python train.py --n_layer=8 --d_model=128 --n_experts=128 --experts_per_token=4 --d_expert=64 --d_shared_expert=0 --activation="swiglu" --moe_layers=[1, 2, 3, 4, 5, 6, 7] --router_score="softmax" --normalize_top_k=false --routed_scale=5.66 --balance_loss=0.0133 --balance_bias=false --init_std_router=0.00667 --lr_router=0.00117 --vocab_size=10676 --norm="rmsnorm" --norm_eps=1e-05 --tie_embeddings=false --optimizer="muon_variant" --lr=0.0075 --beta1=0.93 --batch_tokens=[32768, 65536, 98304] --seq_len=1024 --train_tokens=377300000 --steps=6249 --dataset="wikipedia_en"
Below are experts of layer 5 (counted from 0) of a mixture-of-experts language model. Rows are named router (the router's row for the expert), down (a neuron's output weights, with its number) and show model dimensions 0-127. Each number is 500 + 40 x the weight over its row's rms, rounded and kept within 0 to 999. Numbers have three digits each.
After each expert's rows: "comes before" lists some tokens at least twice as common just after its tokens as in all text. This comes from a sample of Wikipedia text that the model never trained on. Tokens count by the router's weight.

# expert 21
router:432550479459501551475489442551501469469553514506480480511449530468504458466539475448544552473483459467572521538503471546569461536535501449501615495539553547553519443536503415569418534459525527456437523507479527490590495482500447523456537501488520522482484494495546571541451493495501445496527485441527500535477415561509490464521514463515560513476575517448516508513428474550457537511548
down0:449485434495529506467507471467560514543472547493478458463511567511460481511464527516560477470475507571519438479431559568490521438548481496571541482471519493475453573519465436544450540448458475451530461458462500487506418511495392576503530575501561517456544515550483536510486477509480449468535570470429509419534556498492478538461455519508501501497437518539481536433546462452514522499494
comes before: "\n", "\n\n", " MP", "andidate | Votes |", " Location", " Peak"

# expert 2
router:455546435469500593487513400471488546486490493529461496516529520511576493424551458493500564521496520459525564458561476494439502452529509465490455563574520494512500535539470447457472555495461513534478448499495478499506531504531471456489516514521516545520439453541459558584516502490566451456469450446547480570499463542494572451573480558510515466554494548464481556508473402495523479451505
down0:514544483517493497462516524466522514528530577468567484475435493503497509525529482533565526504488565520502430563556473508534471415565500501455449518424526467492514426505508470476363483512520477474525422463469547499475543545467506466505460525429561526534468515524512520569507516522494460472587464517538443434503403502491502500491591510458479531487445519567472453489477529534470482440469
comes before: "| ", "-", "|", "  -", "- M", "- "

# expert 116
router:473512488546469559445516455533457501502514516518454515511486451472519487542532461468528527486490490520490445567464467513492543465462467461524525508505543534563498545474427417541505450538488469412466464506455562523488510437531463567520499543433441488474472531432504583516474482523528469507529423553468516571568479545500526525533524522458493564463515513385585504580495513455539463449455
down0:640466426479522502563501541582470465497505473478451502545539473448485512511486551532535408427564551447573530513507528451486430550418438509527519549519543452507565515538494518457517495461502481490515517519525421536497490520406483501474533514558463568492545509517487501533541512530479515495537467467518535430508478477469551474513527504496538516496460534573552490539535457467492500556546
comes before: "\n", " | ", "- Clade:", "- Order:", "- Sub", "- Phylum"

# expert 110
router:477478520495555501596552467418531453441570502493505523507513474475535434485577460567523488544453515443548530450510521532460570480438522482508432479549485474516488491528489517467436438452459412477543460519550440559534430516497490540417471490511539485523498538580555521534507516464472500458487442528520578547453550486542509522517473471508481489566483479492486504523503404554492474468505
down0:499542508504524535515507519492480495522587535447433525519513537500512482534584460529512507526484552505530584469488480555422527464530527539511435539530442501510462437492585491492522481547537526441466545474495550521495433467464543430479450476499482434507557493494454498502508546563599495475505465464512519564505496505432403430540484458503475421537440557517513557500449486459547439520526
comes before: " of", ".", " of the", " and", " is", " to"

# expert 106
router:412569476516531562504486489522518486483602481522505453531483468488516465477583470444594568522472482515554502520503514556549531508505525449509584499551545555524566453502511425531395546509477498483435533524492501498542515478473469537478531458533480496467445470493486577551506520486498451513474487448503503524473474588494490458568512453515557515507535525448535550493426427576503496518525
down0:502463433444483508477483479488560602528470523467497467554560587452448540523574448482512467527513489545594498475437450461504501543456512489532529496496512505458539453481517468567485484466549445468483543478500539465501471504522485517520492458488503538453518487497448619532443483498486514464566494527536499455467382491576424475515535490513504486477550521471548487554501582570456476489493
comes before: "\n", "\n\n", " Peak", " Report", " Location", "|---|---|---|---|---|"

# expert 50
router:535531493539519596487446428488492596498485482547476459460541600481569449515530450425536547425481520426567495537539535471473512500510594427525506563542429522466533486545516476480470506518487550499518534463478538480492475471512452496473476472551491520474428436557521545531470518503454443505494442475563504551516468503553548488554458557517563501493500515512517499451494472540510452519539
down0:514531565448539527547555533502521509473550464488517499493512443498491520472390527553457488517503482535497499406477524462540503435536472488532466513490441511432536497394454476531457537544469551516476519505495475492549492490514526471489531504471528515585552540490550470521454487554536494498453534482491480528496553505559519518447479424443496532568412468479520560462499520543405505380545
comes before: "-", "- ", "- Coordinates: ", "- M", "- D", "- C"

# expert 24
router:470566472489497530471502452454518459452456526520522496476544551497440455501536484559523514547470512517523505483429456452466490475503452483486475548537532537507424573488445501533490549526434475482429530523459527513522465429588500488541561470457502511512498449501474526574481522570491471515478498421425565518464444564417493441531469485464539565456530465473498464571470436526552510455437
down0:476438433505581495483567518448527531466466499521494499558494482534490460435502501539429524504470532450419504486571511490444481516496483489536540418483500533536471517473435503498452435430464466563522508441509525497389552503537497450490552482544493473584529494476516499467454494424592478518559476530479531566482477562467485508530533517529585524543569479450502548509502548516481529543498
comes before: "2", "3", " | ", "0", "1", "4"

# expert 26
router:508491526537445513448547421488459476469576587475461495443523558494522465529525476471526508436468530428563444568450534500505529508441517476507484514503505507489463535563548461526456482488470481422471496502452547546519464504544491539445494470455505542542511468531482529531466527583412476535534418508522491538585489485477529460540461468504556542566535467431538478534475440564564471467515
down0:489558463488407483469448475562478450468405577477471528499433488542460511466483434509490517537479477442471464524577496460510518568455584467527482516496560539527521526524541495562467460545442463457459432552504544480474443578456457490510526498522513515519555549521483528553485397513420525477539541429497432507510537529502515499522476478429501542533492529502490478537502547527478533541528
comes before: ": ", ":", " | ", "\n", " |  |  | ", " / ("

# expert 37
router:451481512494490530544537454474481407491514489510514448542572559459536457489511468530537588464510508424467483583467474501592484490465494501530479508531456426496434467514471494541479421509445513517479498490485528545530505493513502499429507533502567455556486540522525535544515518455522452524493449576512505488570475519549528487566572549443558522560533494456547469481427441546535477488413
down0:493493541438466478438446507481526458489443519484514469462557471495508481512512489453500474492525482527381559541562458483483404538478484522504478455524490455560513475487450520484548513536472498500517444532459579508465462431471452481423606469564544486452488487464546551509483565470554471533484423527501519460545469494512493478470524486560532494470506462468486411448432488527495412467449
comes before: " ", " of", " of the", " of ", " |", "ly"

# expert 109
router:498533453435460558530487452482447529477434511514518511522522517514459533402507466411542478490474509427505524484510511441450497415469555435546525542471541470518507542584428456486505506561449586533508477517549511525468510514528476468490473518490493497503453486501449408543522506509505482529462435523508578486510477518504519495583525571470557527564557433482471473499399447506542498499513
down0:557577530477470511556467472477465515512485539448481389467518477501442605522510490478539484583449483546500413513550455449518502464516399441544478522476591446522484476488507575473470442465479495479501477483458495511454467498519488567519547495597490502467490465502504489485564514471464472510594535522475479466417434468496478490520498522507460484517444517485592513511474524522460495520512
comes before: "1", "2", "3", "20", "5", "4"

# expert 111
router:479545484529519585485457433488507590505535487486479478500479562483530481492514465433471545452494518511521496514492472530482502409458544425522562537564546495490548495580517497457468538492537498518507482459450475474454459476487451491501483511504459543465442430549470546520564515476573504499472466521567486584553467585545497460554455527465583501553512567462491568465496433534528448496546
down0:463462542460515475467504530515464441524551509514484495508501499530456451466475557496505493497459559503550446474516491519596496498508423465502495515472461503487633498504588549557515458519545514472474475454495577485464502492563476517547489468524468468505512448472572494476438447500498494489449507489482462440507521510495518569586488503521446407425485559624489493468500561561467555491498
comes before: "| ", "|", "-", "- ", "=", "|  |"

# expert 77
router:527538502478575496530599471436498457440567519517428492553523449486554490470537482534540526507464569420526493543492522507507549503485516498542490477510507485501521428514541487523450425535462453476588463477539479510506522521455465559480573400550519463530465540475505517509542449458567519443481447448501517449437534435445539514502441477505552521552463446518529518497454434469525501506456
down0:373503536487502515512483454470559482480523545503538488464539440564524426501514501509512470450529391478416464447505523515505504531454525530482504528471525482414544499538457514433488444564486495496467521551531517537505551492467497503546430446519587460542510510527496498541491548476543463501446477584502503473497496486557487495501481498481536601587452562537512526510543557510442555539523
comes before: " the", "ed", " to", " by", " a", " by the"

# expert 71
router:509539449525454555460517482530465578475477513477491510442514467490445468451493470472502507464468493438512421492452491456406559431501527457494500544532527549548504531535463421469471520567457525507457503494438531572452481451541513526490448533471448480489465464512457461517470515550443481545494440472477542533588456579492492512544520507462562574570527468462480473512407441500551480520487
down1:444479548536452497437518467517521458453496476514498496511500450483438514520471448484499439484486515501523477499475510463538476514553516525447506432491582504471527477455476437581511486475396562496382482529526517545469514514421457520504505526530479521567446487613562511508462506490466435385550518461497540468495503576598459448513518493498513475487505508476465488481446444469510462522508
comes before: "1", "2", "0", "3", "4", "6"

# expert 18
router:538551501477484556480441434506516453533471485529519455535512539557480502479468454436513554462546536424492513488521451429512485470490544446527565512566557488473483566529471499517504583531514552533508506535502503519508504490524465447541508483520516478502464496547490428536530497548506452512480484542527552539464443541560524427540494558442591551549533423487549560514411409563488476518463
down0:506552470484517532548471554439542489510481504556492509496439533529459538546605519558470511517481520507532516550465539535534453453470482447444548458514459483536479458492472476558598574569531493444459499533536448512505487506578504444594461498517511590487499558509484473488551452436525511466553504459488528543497470498522502544434472466455547510487569527531592546544512474506496500496425
comes before: "2", "1", ", ", "28", "20", "25"

# expert 127
router:495481494502454568493497441502454537521529456524495455516508533434550433477451471420503545490463568491521466552492471553542504492487506431562545474534476554438550465570519535461479514498558501482495481443446488534486480521553463504509518489468522535464458496540424555519591511503510480544479457491548443546610454500499500445523486539480565482552577456431469496474516447582487507462562
down0:543488526495518490553448514446529510494411473500475502490523608433431493565492542494405454490555447530449576537515537491544537509479498457501489530455545436575536479526535546493529494422493518477459416521454452491499480490533474445517451472524521538473524570498497548504477484440442435494506537531416534430484521450539451550525524505468467476566485511490509529502464489466516460485420
comes before: "|", "| ", "-", "- ", "|  |", "| R"

# expert 47
router:504520476527543495592506416431484456509553492523518570537486505508483538535590508498494492497501521420541533478512581499492531519512565526521446507495482509475502506545421536522408495482456476519482447496534435527535542573510469488405454511491522471468465517566499424463506522436519508430505435474488476511523456447498520523583538449528486557559506581419488545471470444502501483472500
down0:495520395524479471497508533504595481456498496424520466511483432485460463477444465477502498487487470518502481572451513527448506483490505487404477486449565454545564469577534451534509518527503481568470578462502550599524482485470522591436581482447475480496503493562525437489505536498499435494482500508529538454483571505498534509511443452500529492574476512422457490496487458471521541445469
comes before: ".", " was", " and", " of", " is", " in"

# expert 122
router:483508498515547590503498426573516473508536509557496509541514529481528421480539500444569467428527491435516552410485554535543579506478570427502559555500546548479533458551414564497422522501471551564517488485533452516499546481529476484526478496454517509466456533511498470579501510556556472490486465542485510514526527468514558493541489516528569485502557565491497514574470506475564477472538
down0:586496528512549477473459467499474456487474535602493494489567537530496487571499555500521496461471510584442472502535575553521499526535504431413566454514511483543568441567509497459480542553527538532537480488499475530505501514568457470509502497503526465493515543564478490416494476490511507513502586434503547546530515525519460488465466481442480519500426516490513562400530469512532607475487
comes before: "–", ")", ".", " |", " | ", ", the"

# expert 81
router:497528510528482537470513454476477434456563527503474536545474527455581440520507479471506538453487530451584373551475559526533566524434530500538494541530501487508502467520548458570482460480480461460486477509466515542570468491521433512449511457464513533541481493485485507538518520478456401522511442525496484558506526528501511447543543524465539496599553459425494458520510471592543447477545
down0:589476463453466461536505526447467469415404538456528520435489520505529492477437550536538555417502418515382436499520504479482552457453583512515445428435588536535474494523492483516495492530487474458536484517435506550525520459551522515514528477510527543544495482486502453517518508480458474505480474550499530521534472542503440492560548421551550498504445550544491451497501481524524497485487
comes before: "\n", ":", ": ", "==", " ==", " |"

# expert 96
router:492504439557435542510509432486458517516504519531540423514491494547499447408492459462522576531457528432514515461493518495463504431467526467444525509537513529540507580538439477465424502507478459452472487551460503510479492429543480451496540456496497501511485463524465475561386454534527454542491435446497519524504462524473473427564504542432514523473559459437471552561470440531479503547497
down0:489482514471524544519499492403510480449466555570452485479486535529465469540481504506478555443501483530544532550586529515518438487407518502498512507554494440474452408531500497479532457428574495511505537492507492546498493416422487548460495487551517509463420508469526469499522497484553508520467482467504439516535471384556451569472483528530566539528494515498473511501593498461562454443486
comes before: "1", "3", "2", "–", "6", "4"

# expert 39
router:513440505560526523608512470466562421462531512506550569499496510428469438500535469448547512500486496435496558505463537526555473475475497495556520500492483443441458486531463533516407478481446481495502518472549497486588504568455509509417541499486538485484532518583504551555528526502482531469463483477469542522509512467527524456556525425501545513533490550433487563472451431517569443452521
down0:539471444499504477427513405531509544486496543496479450590459480454507532500524464483614485473561547510504492498471500582546541462559485530575495489495516471465530461494480452439471490465484455602455487529516474556527498489563449532533505494498526472498477453496472582507500451526479581546574522447545467459593457485457500450507503504453535486515465546521450477556522445452477492460517
comes before: " was", " of", "'s", " of the", ".", " is"

# expert 49
router:471494432556460508532590436486485436482535564514487452475514433444494431487571464480510542489453521414566474536414549517533558481457490514531520447544513521480481514514510504512505380474462423472502554469535511573582514539572515507431563485492509489555506507510505485514529503510493494481502509505511561458525475497455503474553487486459574506593535532469517501530491456466543447468471
down0:515493540546520567547441512506497453496447524485473523524545513475509453532463506520523573505582474500491525514519488485602489500511500499535492434476536494491508573511496498549497491435471536561468444519468522563536525404482547527468547537529486471436483507560448491448490543567547551602507486500454581439431513515524514451565506517569487440515433490434470544488476463522495443454445
comes before: " of the", " of", " in the", " for", " in", "."